From a checkpoint of a small mixture-of-experts model trained on Wikipedia.
Size: width 512, vocabulary 4096.
Experts: 8 experts in each of 9 layers, 528 SwiGLU neurons an expert, 1 pick a token, a sigmoid router.
Below are experts of layer 2 (counted from 0) of a mixture-of-experts language model. Rows are named router (the router's row for the expert), gate (a neuron's input weights, with its number), up (a neuron's input weights, with its number), down (a neuron's output weights, with its number) and show model dimensions 64-127. Each number is 500 + 50 x the weight over its row's rms, rounded and kept within 0 to 999. Numbers have three digits each.
Before each expert's rows: "gets" lists some tokens that make up at least twice as much of what it gets as of all text. This comes from a sample of Wikipedia text that the model never trained on. Tokens count by the router's weight.

# expert 1
gets: "-", "\n", ":", "|", ")\n", "\n\n"
router:489488497373434506452401539400485466434555449467461546449477511563519555448491502489451600536518454441409574523492536410530551464414596575435511505565486589475542478486530437579554514526549452
gate0:527548451467453474465485553516483509619494488546548547474509571497567538558461419437532449423559499387468510548491461495497496453441516532516518618552516499504486586522512538533537434549475543
up0:451476461471400578461442612494538390516536486570460448507447500468556546420571570441473442394464568477416568506549554468390559573465516490519407576526528423382414509474531574577493438506402593
down0:447490579501504457466557469476494422547526522503523496467499503521453593513596424533396514569546615463571471527578502533523486462463536646491439554551540514517562485395495429588364500433472457
gate1:493453512563488477456552497585509504527493565540426510579569520517458546489488474569378558505516470556538524551570555444432496483520468501494506470449545530422444492347516459481472509490529470
up1:506511584560514511425504523489527459511545495462499516541518508511494518587471493420506579573486496449402429546464485460578446500523516496536479511576486515485400557571514455363568545499481439
down1:514548478493479641463462533419557552491470502548531490427438459502499559514619429477439476550447471517510507572522483507506456485572468629565499539458560366527500510515523530524459525544517379
gate2:426540563465485468567485513491513522421544553521608446501610436550453498571537449516496483533530528427468513453523436524508498456550449563491370450467419550503457585501471454508504571526463458
up2:548535517434501578470480402600499570557478457559458475513445466440443480547463553438527441518533533470452485453405482532509512482491429475564424536492485430479532540511458599521478517491444497
down2:583444501530392625516553671528488420577519483556614536597491470533518499494543564468502549525467494525523475412574513464481504475476481538541553487496529536464496416429534512499531427483468540
gate3:460475460532515528509554565495533510482491442410493503471525529491428520539510487571392485526573489530493465466561462581499537512517514508502452440422578466515532473491625516539455443485429486
up3:452488536496491473471458522559496564526403509506525556445474484459441527553476418474441375535463509466498484468533492464489521506455470432574561487612460553524565469489606518490547494536463481
down3:489465543451649419458517401464508493519406558530483511502539568479556580445561424508470494481407486476498461469458385476463505552542435601406469492500519497600529486579576569512423476517479510
gate4:542463546501492566479603509484561542557488520529576430549558524401452509533495518507466543501489542469414505416468507429485545555568475456566577486562500447467523675496510418452478478476503505
up4:467440552542516471543515476512512472482489564500508571535517528471436498466542467532496525514554513461513523594447473481505589448518491489532513489527430433419586425518497480459573501470573484
down4:543441495512511482473509496531516412502583517432500483429526473509529497427512469532522489536548454501461472569553360446597580552422547496563544533526454477512569496556487538441517557470484542
gate5:531513573395545535571509625481484506420601507544582547516488452594424534484560454538521529496444459501434446410478530598557496542481453421458500419473513462509541523541467559523487529377477506
up5:540499529505473466481436534424457452491453476474600515392454483520420596490519488477482475423497560553527478542570482493479507489551512458551467504454483514549562502495345557543467474463513437
down5:528542558604490545519493541528522508540453517560538501436559489526494537581513451503535485514489620468480416526479500533458419524534500511468423533416592527480443484519466452527561424567541561
gate6:423513549561544389520566498459499562558472514497578496552464489590490431533560506515542545486487509505466507521494503566537507439536526537489553482562446400448461591600360628524544523490500468
up6:502483540451518432498444512607485532503537534487515459437478446570372548455448454449473516542573497486530511584521402419537493498463515573503568497521502486511537511495470504547487480524501574
down6:456574523493517415476482327549455473492491457514478446589493481465517454552533446439546531396531533474445448531499501412532450485647542562361455600539506565538554552399516458543417432503543540
gate7:473519564527533531501487510465411443450423542504612543634521544499528525513589483436518461503479566490501428426566493494462507524605462451515464498462661519510535465565534525533525449501512454
up7:479470433445502476498570592446590611527586564545455523492489470520446529547492517590536495549566415492549480468442519564490479470428530562517522431536524474479406443400576486419512490515503473
down7:449502572446458445554478608443536506493521521518537460524562460529503542558528501514656513460414580477549440497458560483583514482427510486502511459516472482524518379516591526586464490544420613
gate8:514417511569518481496473473501365452551473521497450480574461544429504461552525528521501484454559661611508468437563575523533553527522561558454571424486720444493538525556604430451492514556510525
up8:445463540513515486428573525438596437450518502434397484481522463389583512562499535560552504417575583498460446504529519521505593628475388532459579522544476452493506393483498553498403545515555526
down8:472500437457497514509455486550534474523609538552472508546501499532556569528404521459571455413479554512422521454464557485518434609466434395524543483505484580480527547455405423467512481574475521
gate9:449413563536599518513457512492545489566539488536541437598418459526548498569463504377465504490492506528551396533529514476482490522516546537528555502499482457490556467483517460552478594513557561
up9:543546496442484477442522400429408547560604498578581510530413546518524481481535488471567549368460501520564479520513427411572449560459468568557394421430477511443468467456495524501409595510475511
down9:532498486444519522498573493442451543495594542449529481420494429478517479597449464558465476502555510552604474526425470457570373419473491498441520477455541430497441574532455463467448495491537449
gate10:450549509396545587502407555490515473434463497397508545461531492509553569490565514507429437546577455545534482416490549540533547557548575481526446492438512522436430410530575550571498570436546507
up10:446427415444471505523649507495375411471462492491449507552527530401502475516472510454435479517485469430465550529472488543500431449558506544523438477504554533476558406563416565556490484608564554
down10:561470436497494543460526531504463481424461532513509488476389390508511510462551512484535470479417398616444525490548424520502535525463492423407495560564534515528495549521412469462418524537539460
gate11:520530428468536540562557450391523585545604454511558580412526450507570486523511427436512562526469433408459479497546424565511493556465466511453484459523498464474511549478525568557396480546475434
up11:479517457432503529502450455505512422439485521409471579542533422519582508436488475524603542571443457509573534481568527500476596477430529558496574523485558519472513491448444486528549506470467384
down11:446466517557569405596415488493423465451542497505432443461467570503488511522551565575513414452489471432461591438500333495486479514584458519499458471557525486454429604440492441618498559425467532
gate12:421498451499540490522627516442532532477538557434436443608506542520428541454454526530514558457421486531582455463563446537485514500555450374581560472442403474465522495478551445552529496541451522
up12:478437483577480478543637480534465551438469496533494531631397544464429358422438517531575440425435449531565481467543472558573487486442477517483510396402494420455551508499438559470570467574482555
down12:608473613501535414522396519489490558560519489520491502524459404581473498513519523421515463419507527562530433476419551491478512468442503511498443556451562465405473479523533528506540515508491539
gate13:470451363453511405453538496573522490568455513612545502525488484467476425582509401441492507440564574443566416487502520508535493509546546542401453453539581469457555519532530581465458475482519499
up13:520506454575489392519549508496501454535487474554597526448519490419444505566520496575477501466521520470524492467526536471527544546452499538419474495530482493482519470561577469551595595537460590
down13:518482495618441447417550427585500474526442508583571499449499518560501523556584528489524418360484534511432489493524460532560529467515522486537491555547537478520521507434489542415471528500565463
gate14:544501487543477433440466533518466447574556497583570519505487582569490528568512557497548557524489502513512526567499514460494448507454505571515568605512535545508500584476500366441497494558502518
up14:468491545451510604371485473523529510458480483454517472486475527421561447525589516513387511493572499507480522428482451537519486541519483518484516519573507497524421528414446580443558414449544500
down14:468480572517551449408546418462470499529552564524517586518494531602414483528570489477489401541532521547454461604446599451414479578462472563518475485453557601417592430523517495490480532588511497
gate15:529548502423458561472484474503539558535510517444516537451415449487464602574544475572613503495481496557497518444474570436505545451478391522562518480535425516448499499534461429532564587525477516
up15:573531534454438524540489469579424385460475488508522524402517518527535421446495545617637551438476489503536600470504468468577589448477487529528503540439519538544509520487485468364491420491486514
down15:473552478525543503446427577438451469493592501598458526480471449572488489395494540387521480534447512553446537519549455632558516504555457385442510463515496532526456421524489459462526545428565487
gate16:429495545537540541559492574420461450524549515509505534547569551484545461489553426502525535522580420477538483489474561452414498379552584497496542582511563411591498457550563428451471447545506521
up16:497540448513495443474487520508544532454430490498484498429448511494566522480425502502471468514525533450470469592478452583467486511475509415553463557500529518531516535449481466507554488483468484
down16:442449523554503547549500599500415520415484460521532426488532504470442515553465467474398488546561555458391467554434580445550517517548470498454505578422550565515508504431470402482445492465393517
gate17:542431476452448560449457537474482507506509517414566542453455489598504436503647554499525550607504446421571423513434527613463458458503497502531495518428593562502516497316586524495473456520385564
up17:510462559431538459557515460519478367497470495596495537485475527443555494494489527413490449517503509591505466503537542508597491514459486508536446497542342458487545473521450519624484568588553579
down17:573519460413432437498531547473480481382534468563478476491654499500570490463481513647529510500524576509476446505541441415428511523475493537465537424412465491501479547481532430541415410547545537
gate18:515500480435477474529516556504480479432499433499539412474491443520539486513562517385471497529529436538460532487494492475468542495538604509610451453482458451472490434458493538557466474415535581
up18:563498567482450514623451466469518491542558515547391535502532484547539489461517401494489503525387514462511562536478499492522514433534426504519527473400471560490557486515436500537604546429569519
down18:493531521483451476481487536580509482504462472540504449424504504531446473489534625491434459479501457578417526476413607429448522546473664474560436519538490480454524628406456479562527514588450498
gate19:472485515617513672474539498419527509468521480515500598499506575570472423492586538515464558518497512366473466515434410499440442555474453488537537497590481442480555543512358574423517522569452495
up19:509452535479488512517490489440496540497498550507501407465503472473419527455454556456472516509488458477578478529541576424467512512431528629385593634466460510443514480491571431512458455551529463
down19:538503554518511503499488381554492530532446570474472510509515485534553555562473455549588416496506435543503540468508462436405482555504561519519426524454459516527524524491495509469527494559369548
gate20:458482559514519475508487491457491456543487533475494490522547516521547479457477543488528460504554608547515573460544530495413523576478510292467514512446496420519476497419480545528475528516484509
up20:575445458464502458532535380536506409481406475531461581502486492454564450499517486510514530474370462593483499528502505523577500445477405574493495504398558494544454459489599584492508528488522521
down20:423494512474538543478443550444499485554478568512417554476558475520510493545526527532518535461522403534499495471518486409540507488472468467441523461543461543525488464554574483574500560565519520
gate21:470461446479573477534487440440507494570405469539433600415519541505604517463604487475447445585590557465487490603569530546491499549442404471420618532535441427513520554538480516450486488523468561
up21:463546526495468543496503516607505419483500494473548466634483480504487530606554520595503593553577566414474546546499466474510493477494499392472408512554582434514417451469544579464444446511463399
down21:494526539517501535505491491508533539558550520480540511467557508434553485568456566514433597435404548419494589507480454440543543416402443506496445420510464418508532512493490502558537481479461462

# expert 6
gets: " |", "ic", " l", ";", "ri", " f"
router:455436471442488548505508571485543573508474468424480522466542533480530458537569521449517507599566561423374576526380532452518491466534402493468519498569503506502484554534501534406562310495497548
gate0:547471441488512545573532426497543481532561453481508491495573547470520415437474496593454485487420533442533535378615495485517517599476435474503479459487548524504521435452544435455464552489551487
up0:468548622555590426449481483531450457402441512529502461447561530385555501444483487491479459501559488495491553530487499425425570503556467568514577484507445475542400567530456561613537513453532467
down0:476489647510441571454522359513510507483501493478441585593484501544537437460404519482535518539495521383537502542490499605511449431491444506468448509560489504452462469498485531440525402487484515
gate1:469517544543442529544494511454526547444474560586457541524482503493425447485492511408531480454606446511574491444540482632471479466497521469491366501437531507434450521513514589506500459562468447
up1:467492520476553499544553384417510559491542455604499542587480478499479583488495538519509463403451546463495482486528561444505450487543495514474502448442449519481482552438564421511457514514479463
down1:394446484413548527426482491534500516522571481627359499563462536534470471458447449463496517454531481514497427485447581475511571431578484513430558403445449496492504478517525487550443478516449553
gate2:459519492530534581459509574410504405524447559449500495491569494571556521559532406463510521442492564411460478519555510461483475448472589595553480518482541483508515544526542520430444469451523530
up2:488464499553495339446423541418543567553578441493492542488468508506450529460458451503583562538535506501537490461563535498441524488491550461494530482436467512499581504424506471515469508484478531
down2:401573570527528433506458523450564539367519514479461543492512483510533553491549484400479567515496480448496532444505506485426480494464445504559480481524526506507405517432531516481450459435506472
gate3:525437475584556454441501547470445513546531508436489525539477540540417456517536487632478505475518442488543477508488582551497510394518624530523534556502553488522395488490455500510551549507500542
up3:540539483477511477511462517523493506492513483495524591501569512546549458525554507413517492547544561421536400477543486391450469534538513596655466499501506503506535479433473529474520432491529570
down3:522464553385468578509475493513484442558480488481375567520450498510517495396459596520467517529546540507485512542464449502499509459637429574394560465481507564526561389409536574519440501500489469
gate4:495504556458448435502415481461560563470484498482483479520573548440475499430583535493562520528454556463500451442529520563449540519512448475509406482530431435428534555530390414507526437443565459
up4:488536502577496494580558506587561555464567484470571474435559477554443498528482578525585451483476534464432558484450630594470509380468443447564416538529537527485568490415418537472487494516509490
down4:473455438464464481496465548400523377442513455495472477467466413527508436539574457457543530317489508466532452486519541579492411525528479406535501444433474523436542596596541537513508526480684551
gate5:502500560384476449502520454581525517469469528475510491460475509614550428407575541458573522459569558498514538525506515495491577473466562585542456475550576502427468424600502514523524470523503370
up5:445542616548551485445586584514523475480547545493484545525572492473444511537495458526411402498469464457474538396506472501524505395506488454542579509482458504490520464476450459433419483478484585
down5:406566548436535543582493570449565493483525497529449536591472504565519494499475497531500513473480504558493511498445506582499521503515423413494560430529512511451426509554529510389497551475592507
gate6:527435460519511510446599486338457453470498441527513462554487497568514462491470489413474524496451451424528572395510492555478422507497451482518519462391538434544460560534526496523606522575512446
up6:439543472471523403581426465483453487403628505498521530384425422481473425458513439459528466494562483576485477612432493487496468510546477452506418470498702457505577479498502498537422509423521546
down6:467477500481493496437546526556448523488554568503478576486523482453501469519580473467570465462540439539485418532492372494482502509554529519483471531517527512407478477438519442518477566486513478
gate7:504491404601500497589447539357489462444540447435544430432456494602597512490450442543498487533487549470460591493503436583479543523533497397491572558481481531477545512480461398486613447533468468
up7:511560543615441549447485488470540434441461576506545546455373474522480410448541455498571507464555555505532534526432453518487494547488479543450448563528603550515402514451400409474532510468533502
down7:517493424586538568458439492502499481517529446490487571517476518449552531511477481533546551450404554518400471507591509426553548447392560441494557456528522523494480557382528489522515499586439599
gate8:402487432525454573502490588595603618539453502382461519518565454443546457481512497446522544461512562396450552484476497438517517423477435494465493612595463493501450505547504481468407424554496508
up8:486551547469511483528500556410510384492470517511477446469451504522498428572523408518515468593564467480443461448477544496540459529513551387533553508523616542506515478524507584469565546412499511
down8:401546512595631482429520508557548527569598489548446552597487543447506512466372526500472573416523548553480528498478555510532485535540491563488572537506475471422522419485493501490523548545386447
gate9:483558480460519469481455530568482540512554433455622519426495464548444556519553591469499439559524494558473419534474528446493538579481582450487573464509521444549479490450531626495486510515416549
up9:497499589491504513437430514501453512578546490411463526489556492508466596510441486592485471531531397568458483454552505495406509479555516442494469517459541520441446519513462486452428434462472556
down9:421539629492445479413435485468457382503484507507458441534516568473535418513425476532499566541495485529537593459528520529409507414516533416416565425487422489496474512520501533476451464486515466
gate10:518512444543478425455543434514467450514538543477516577473497554419537502440498487477452453412499547526561475467514608460464467625441526394532425539515567536445542566509390543521440455517471466
up10:548529461577386461480466433415453549405529467565513433506521476515565483438555441546463599571539529495538458471475381453553464453489510567522430427384451496554555541497487580485494470476493441
down10:447496469490511610528542499515441482457564374536486430513409482511555513471508486480481582523633518493549550550499506511487454543496496504442496508462507489461468554568397488503565619593508469
gate11:518436403522509568496526419479482567484532506422508504508495516529497540554459568524478452616559492509438524445549474456537491464531439456492575444467474541447475507511538612458495470574532417
up11:513434510465469534508500539387513400386574469562382557491516538525498459497527501507584529537540522465462523544444492467586565484479512485552592578434506565534527486464552508452542490456496513
down11:507498514403459515466502566451458489470512514483419538535501543511442466476497461461523462510538538427460539538482419449589590448556549514469544499511466437457434413517547560519476455559428481
gate12:444569481484511561521603508511510530579515424534508586481570495448516472372542537482437514500517531431469495610501545441590558521601562408527466483573559504582479485590524532451494486545574493
up12:465438526505494528592530542502465477490601520521517547474478478457482454550499555497454485439513499552481509442558466468449409522570478523449487509377486445612616464523480512480535562399550632
down12:519504507464467437546546506495558500486403437446500525528561513469554513454558505508565485506570475522538382544510491500457528515570484469533500430481444426498507541461487494532411432478471419
gate13:550434516515514492530538497595517500579532461545484516471493503507444547493582501555539515565553545517507515523468534455526353540469598554443460559479528457489489482520529546418429548586517420
up13:478500416441411456537509501433501456581468485440477457489517446578525616520515481511509454471533526472448476455539493473487478532504468571554514591545435466543543531434575491491456480468543513
down13:519477388529522563492473610444477540534485549498478557399477438538533508564437575519528481459516473502478412578572537456490496500469528485480530433502541520456582502490443434546483517480448586
gate14:434485467493465521459532544539475442425516482467516539480392500551479543543539500484520461558588476457454571459414570481429553456451561490502593573533498539521488475427458415537548481446570525
up14:500564552596481525524475447555459554488539528455467507582474492446451496499414491613445538455503546512496560498588454498489456549470521514492451356437504478481549452544420582426482528483508482
down14:559540583441430505483506491398470487457540529503555525499443604553451502525391572588398449508437524486506485483616419547484476538569472505526529476470496466498445475567600548447422445527529470
gate15:437557486558515576433607577453447511569480489458540399440503500527559566563467499500498617497524480482519438507559464537518515479532479508415429502560386506525502512437486420471489444534378509
up15:556504523558536453519515478427477539558484551499564464512475531563471372472509450481571479442545471512491543533513540444546401477486492575462536400481513523587545545560489570470480503547532488
down15:518519533402535524445477478537519521522462558512362509536481462482527459484473438497479451620495443452534503454583479514515404527478473496456417448520463454414505510511501596457486616543494447
gate16:531519497470438467511551465428503454433442539489505526514426447471574582569466498476478518483545499462505576494403456423458556528515448515509402477493530517472478598521452437543548556569512513
up16:545427492465548489434545476530564559527573467463467400428521453514482488513562622557527511564544485486576390439452619499516548520427507501362507420522512504549512522519585519478473489520492592
down16:536531550581485492444493435546498488372532529526540515449518528492470488491512488470465433558404456540540579502499491475568505452518436448490578530537532514446459471522479455493587456491487502
gate17:440572532514485529449560603594541503461494391484526498457444529537608511517488514439498513508566471543398435529513473503545527437632505535468454457560540432565493518534477520495544426597456453
up17:479501545457434445511499476478523568404492443496505510481526540502520528501559439481448518440533495610479437591440432432534450525551461535523430442482498581420427563536452452540490481602525512
down17:576475511505461543462470470422465534453536580514484526587527536575550515527591527552484609580468472514517528511548459433516528428456474523552465540457548570452543492538442464523447472516508516
gate18:425485448518483599463460597533429525538418489459532552594487493454491547440522444455419540524533534395515432540498544371506496489501538480459526466439556486548483404492492512399495507610397548
up18:532425491488588545558551600416543481550530474476524540441517456481553549487524517507539558494416524577455459481508510556569463611438536477398463519461469486543562584470529463468507465535558496
down18:462464531339452459543382549405568505487500376477522511500490499487463468482497483483549528552502425488551479475487438499492458558516546463424539437488425502470495480475550504492453502442448512
gate19:493521503529504451518473528584445540490495516451582598381445505528433550513431442541550558467521520470580498549601539460488535521508523464531512487447544599522471540517499577526591517521545552
up19:458546425527560462462545534516529522525543469436570526475485453528476510443513467519594436523494441512568540520482639490504534541531471552537518397499535564458570432523473527492472465367505476
down19:450497546480417382501554521523459527469512513457495541515564532488490414456494588587599592512528517484519440519515462446542532546557550509589430552624517521601422438538525506463415506471550472
gate20:359521564402476584590526605464544435497396481459560463469421458549447479480563401533482512509602448436529539468468573453368536425567513483485425490469493489565536457514490495456427486499529517
up20:531494470589587514500415491550554474584562442456435651526586471551544468540476562506519532576540526455410485532488520604558645533468432468525628508571558593503517493426607452508592442417486564
down20:537420520409473424434437574507558557439565428565543492507516571451494491460459546527486576525537425496482392512518385533484522579484486453509577455599524489469494455533494551511406450576500554
gate21:464457477513443495479394544522509528459440499512494539474454586450508527502438536443520499461569504427515544554589492511547704473522564549505489580500542480420514463440449465498420444480496584
up21:504545534488531563494491464549505529525502524474478429480558519398502416537489520436567529507503437425498526607530559478499505517367484507436493502520568464537531545556543475444501529544414462
down21:461448527500576456484507510557445542486454553549623527492474482528501469487568458576520496433558525520459486495485527492476554610552567537548542431484472552549530409477444426481607546449554466

# expert 3
gets: " a", " (", " the", " ", " B", " an"
router:425442458478528561500497497540538514504548570502435515553546488475601428504450498425537519587506404469578523469514504538493494472596444503459516544524481561452503518438466530542553579489655431
gate0:433450546513512541549428504424534575434548504503519607469560513615501548497484489507465518556485512458470396488504477427518467457504506504493509531587544581568470513467565457513544387498530480
up0:595400463555544504515500456436475525474476489460540614486492515490447513547506431450591582464448504480461528486453467550493488449385481548571466476554497555542460596406449489502596450533524505
down0:541485499479505508498510577480600541554491590538613521421491500496495453516487453562535591468530444412540413510484464482416528457429578535539502501578472424488483553568469564492631506504452462
gate1:508532449481543476551557497474485462565601502491509421566522530468544508513519451566508517551419618498510464564496486475439455503519533509570506407498547587465526547537413318425533479611519554
up1:517406437558471415474539461595450493529562514542551460560488586502400461472525613377556477442519574394469634550524533502475545460470512448472553532496513503452546456443526495518473525535465469
down1:591577474504607455465602542469496436550491445476480547525587493494428584456520447442494436476522524582574614445488456529443478569392547461392534452556420486540409547522496489528492461367469438
gate2:518615476511586525498530476510452377484450501451572503533436542490556498463501435515533440547551520489512569487509523556505401580455518506522568470501586503500551510469544490564475533557488543
up2:445456464518411503496522535597439517526483453506441518507576492508530521506494565484487558537404436521516499499547485499590535481518477460521470495525534438576462464610483429529471591536426508
down2:530502501526560568467545545545518472488357435547513460477564537565468494494443622582520517423535449566473507498562485453501559494552484524450511516517489516482463534535499604474517536533550507
gate3:471494470463501475541543548515532536480519486524531514527474537462565554559486467521486502416469606547557476379569562363557465425461486433420453500501427569429454448478552349481457475610509580
up3:506461550481519513471545537583488517578473534558439513540502531440574418536523409548523417363479531530505515484540453442511563544553467436497509406474453519422542487507552505499481509504505547
down3:480452427495583465494591524491549534513489512543450465495517408488466527575525377566463467433464543516542490447514484463436490474526500468594552440506476553399486466537527563557474532612455510
gate4:493478611455470508485522517538506659467659515431544493484433526542411536545475498440458538499543457435460538553531389423459453504470505510532479548539449539505431425514552446520431488539500506
up4:470497570503523455490434457599510524542562577545536455582478421587455492503520482467575425481507518496471516413543443529510449454534475498412537416497494507533497523451435407568563549488492439
down4:454472538469447568576530443494466439548444523479470468449446525394544432472553547503512502482440516491415473585559509481508431549516480332486530468561503547538517443439439478534419520517518476
gate5:499505478489403459521499506485498416438484538512535522436485436455496529511465464471455560494514486487385519472423485442467520437500585579406457611479446525507520469515450488530403402489464472
up5:499462526522555511467531510464456485597441517466467544554509527545535503563541477526425517422444487526456605433520529487536458497453522553542417496553460436450531479479557492559505534586461473
down5:498404506472580469480425446466519457536498536535510514389523404559522530531522488449539486473517473472461478404562489488548465514374518504489469459464470482455515526391530535556425559621501495
gate6:451496487436420620475502505518490594441497531446658484455530486506406539524583553524519472469521455507534530439438483445512389381440517611459462503509516532466476479538525486578461485546446470
up6:545510538537485428532540541408482462581548523529417475475428457537475503523479399477422518500474429592435466565526423528599537504512538516522411514481478485466464462544537556512433524508522516
down6:478527557505450496493440460506552372525605454533506502639572455541486494446516566512502492590544445500474435550503492522507577517552515455442452376514460544457479410460441414452548479526603421
gate7:394481612477599575573435529564443454393342525543490524485444492444545416453577464461463481549417567430455578455456506533510561472490491504528558504529448490451551540558462509489524575497529526
up7:483425623546521489512582445482524544437484497532553600492527554527525457506580509505498482503529540450440508512515484467480466517479496606462563462452434431496539532616548541490469546492541470
down7:565398395463510479521449368537505565513488580585523514595519507478471487505368504452560412492538446533525539455506596548542380453435551650502521524506430497469444541561444487555591413539515483
gate8:501416435545475473585493505483516528513498512445526460543541539505500509575435558473531562495405502488375554447480594500418395497538509526499497552439366421494515545541518481533482553493487540
up8:486383561522525434531498488486522555547430449506423482427478535441450459485491515393530531536493557497533472530468413499464498381505512497485524442562512511538502505474499517495538482437486472
down8:500454380527541512536521570491438501458350441552488408464506509563484526554459550446426455483498551536511419460630469485514388546464586484515473507454510516465427574461450510571492476491529522
gate9:522566521513453589545477515422396471527453549455517512429490461551506444501488450485562411505481580474428419491612518523477440472552531500496464561484488541407486581422515554501424597518449464
up9:475563594482409525533548538391427541573514504513424529507558535580541510540564602517550524470569578557543503523502518545536475563528492493522541438476504627574496578450554535461500548383399570
down9:560532509452541440511492439483431500431401537550497557516535456501483573554484529507430526358534594514499463488489490484497480548569542550471565478526553547549404509491444449581518397412488592
gate10:507489547420546576536440463494522448421580442482479542480457543515508556555498374533499533443481503403504520410495496483546493509483496503480405517523469496474411496486560420521495497624538449
up10:469431437485468486434497540516472541474561466468398498497485463487431532541466542497476539540493535451525486409511543488490528517594473537416466539446511493471533439571519512643517551527517494
down10:583655524471521461495504526486476511472568476551557499476604525489494564544508487425530495512544478576522409534518470394555507494405533487480453528552501522592513457566675543513432609441491543
gate11:465537453440566441490435483465464435452495586460578496460541487454430498512540510480580474534515549468549492520498390532579466537442506464390514459455515370463603376438575518535507497465474566
up11:430492530457531546434459491484437488544419477581448540496507521611575509528408509497446519640589535479454479631601462495540531536501620523539564522536557423488470505556509595482517577458508462
down11:547603443501524511462451490459543578449503481534500485470513567445514482581477575591393497443474511446532507517574484611466511555518389407502385561446606479496454571488482506535524508483525622
gate12:512558538577591380466441456442563422555525451451522549594502507452457461536474483502522479412532552584495416521566489539580537552483515487596502442575497429438553550493520474440500525483499502
up12:434469394553587576434469566527552487406451564498397480549462469483575526594474467481511526464587580444470447407495547513453539536461511567537554470555498602487505391492524429540487463458457467
down12:569463506563442499454454358552531547543590494472463570485489490556453531448482598427573520483503431448510525437571496519525513516539422483521489492519462399548491485564492559467465512462471485
gate13:450466522481487479518457587479528431526403498436515385516458469546585455479601430422447436610448562541416469474461565507520555508495542538416468550545433455480556471500536501513493453457434524
up13:416480557481498505453464513564502428439415520510418477494506447537487512559450559480446514562604589531427511534436514499419602450554543456482526492477482506511487463494466450478498474484551494
down13:407507517515544494417441500473461522451618547438462473461458505584511433569485593409479514489511525512462454407440422418497495398553514504561508528456588514573494469483488440515519540595545578
gate14:535497458465473442513549515466501470358537536399504463412470498470375451473579486556544477481442434502542459443482497448479486436506503441513440534464504507441509503392447423492418464571502565
up14:471537457518440526472543522504538482521479574484478547458564422498444491560580502575563517472383462517548476396551551472529482511450547511496515497450447536515460514473526507629472499522528499
down14:499459471504421601535512512578594519612443491410491521518527514433456537494537492485567475464544529389395606436494483520447489536449504517516548496441472518480488529477553506441513522494388519
gate15:532457481465503592508398499481529502496510492517487562557421530553453552551538460482499515536597475477528512525436507543439457457494500566525481484496499515574453562530535444466540389492496537
up15:522553520472561476535533454479493546570390566536517358506560483461386458533498398400519544470511589540496546400539406536381526546499473502534505526526537496450411468603442577554464510567507489
down15:522522496576459506551566447475411523582386426462471575493475490559455517565524565547466417512553546497451455527516503462487543520558551516462492483413527552402486533388551434496478463563429590
gate16:465423456470538489486539525527582542594532516535491506504501477443506446457530579424469528469435562589420556546459571449623479554475486550435519516501462407471533475480490395547534470511456580
up16:559532627577496453507484531533557566538551535449516516445491485470450475459572546464562457539483502547400474559438562552569546499544518582480496563476549423552510445502553439492535517495510529
down16:528467579495513555521484427460512507448626500521539498490511411497572474547585497453504489500500461612481455579468434517513424464459417542532541519511504458497494527598427443518531540548484504
gate17:519465505509464452554520518514463511440456573457485514464467451502496429504437550463523503533524552450453421476541523487442498556470503488522553453542527456476519460434467430540476507458502550
up17:498463447582577475551572536421483450454452466558472466523523516405512500495524472532536435466431554607479451514449632492537546543491573475565515528485495592520519605573493503470531571552469601
down17:481526496480493507492504520449512490509506561487425535455566453598497472506517445431569494542458497494527476552341509395624496447513552428520521550465540529498488509465548409510545534559505419
gate18:535474387403505530435514560570383479495459581487432514445475474558441497507480483517593463544504493515516552454476426555506503459450530447566435513570431445448445555466443475584543580480533545
up18:497554518529526473561524526513387452562453531505558478508478525543554556519486466581464501465502565462443380488556444527588511479526534508426476440475529481445491532605453533419496520548562427
down18:505457482407476538437405596523480549384550450477532477546493488499436531497422411491488478554505418430491523543472387579499426418530489483482474506513499508451587474501495443540429530475626532
gate19:434467559477504501417553528480568513595486496480492519461455482597435527536544523453456422504526444486487539450524469540473584503538505443432620428523530453461499535476573438521418492493485430
up19:501476515543504523574593497463490457516517439525509489424542560454578529574459418566420524428511498497434419528583499497552437411540474542533526456537505468584478538525487663430550565519460529
down19:501452481495480497451522494428375403453373509532529540428507510521476517454500429454641519494494517521442556601570506494536560462522433507482470539474448615510512474512470487480527476509491487
gate20:457528559482503519464439541540483545503524508495526532518489486544512487527513442550582534457544491476500491485530431497414515500455490547515453556566557480555471553503440350476508420439511483
up20:512574502476578462469519462431512538477450534441558603547514580466508550584570433550566484439422544563487448501556465460456459528480508376541563502522484526491467494558514553533443526509519467
down20:486490464544459482485549503593574465568478452479486567411476481440484484590458508515485422493586577542547494638454476403577458528497449465556551529438415454437557455411481536468527466450400537
gate21:518533443548509430538504532474553433579515435527657455579594570392530627562511488494442477411535504550469553481528462508525526453512504430548550530535440556408428578485429503511505546528480449
up21:490494564439449454471510479424500611599545469442487503516445462525479602552526442508526475476599480469495561549513417475469492515545481484502467493518504486544452422467497553470559473578529459
down21:568430448573505528437529427537490444512455502411520468535553375584523562464493553418476491413454456421530454468467506519545497499514460494524543469512543488498528514549514524575430445529542429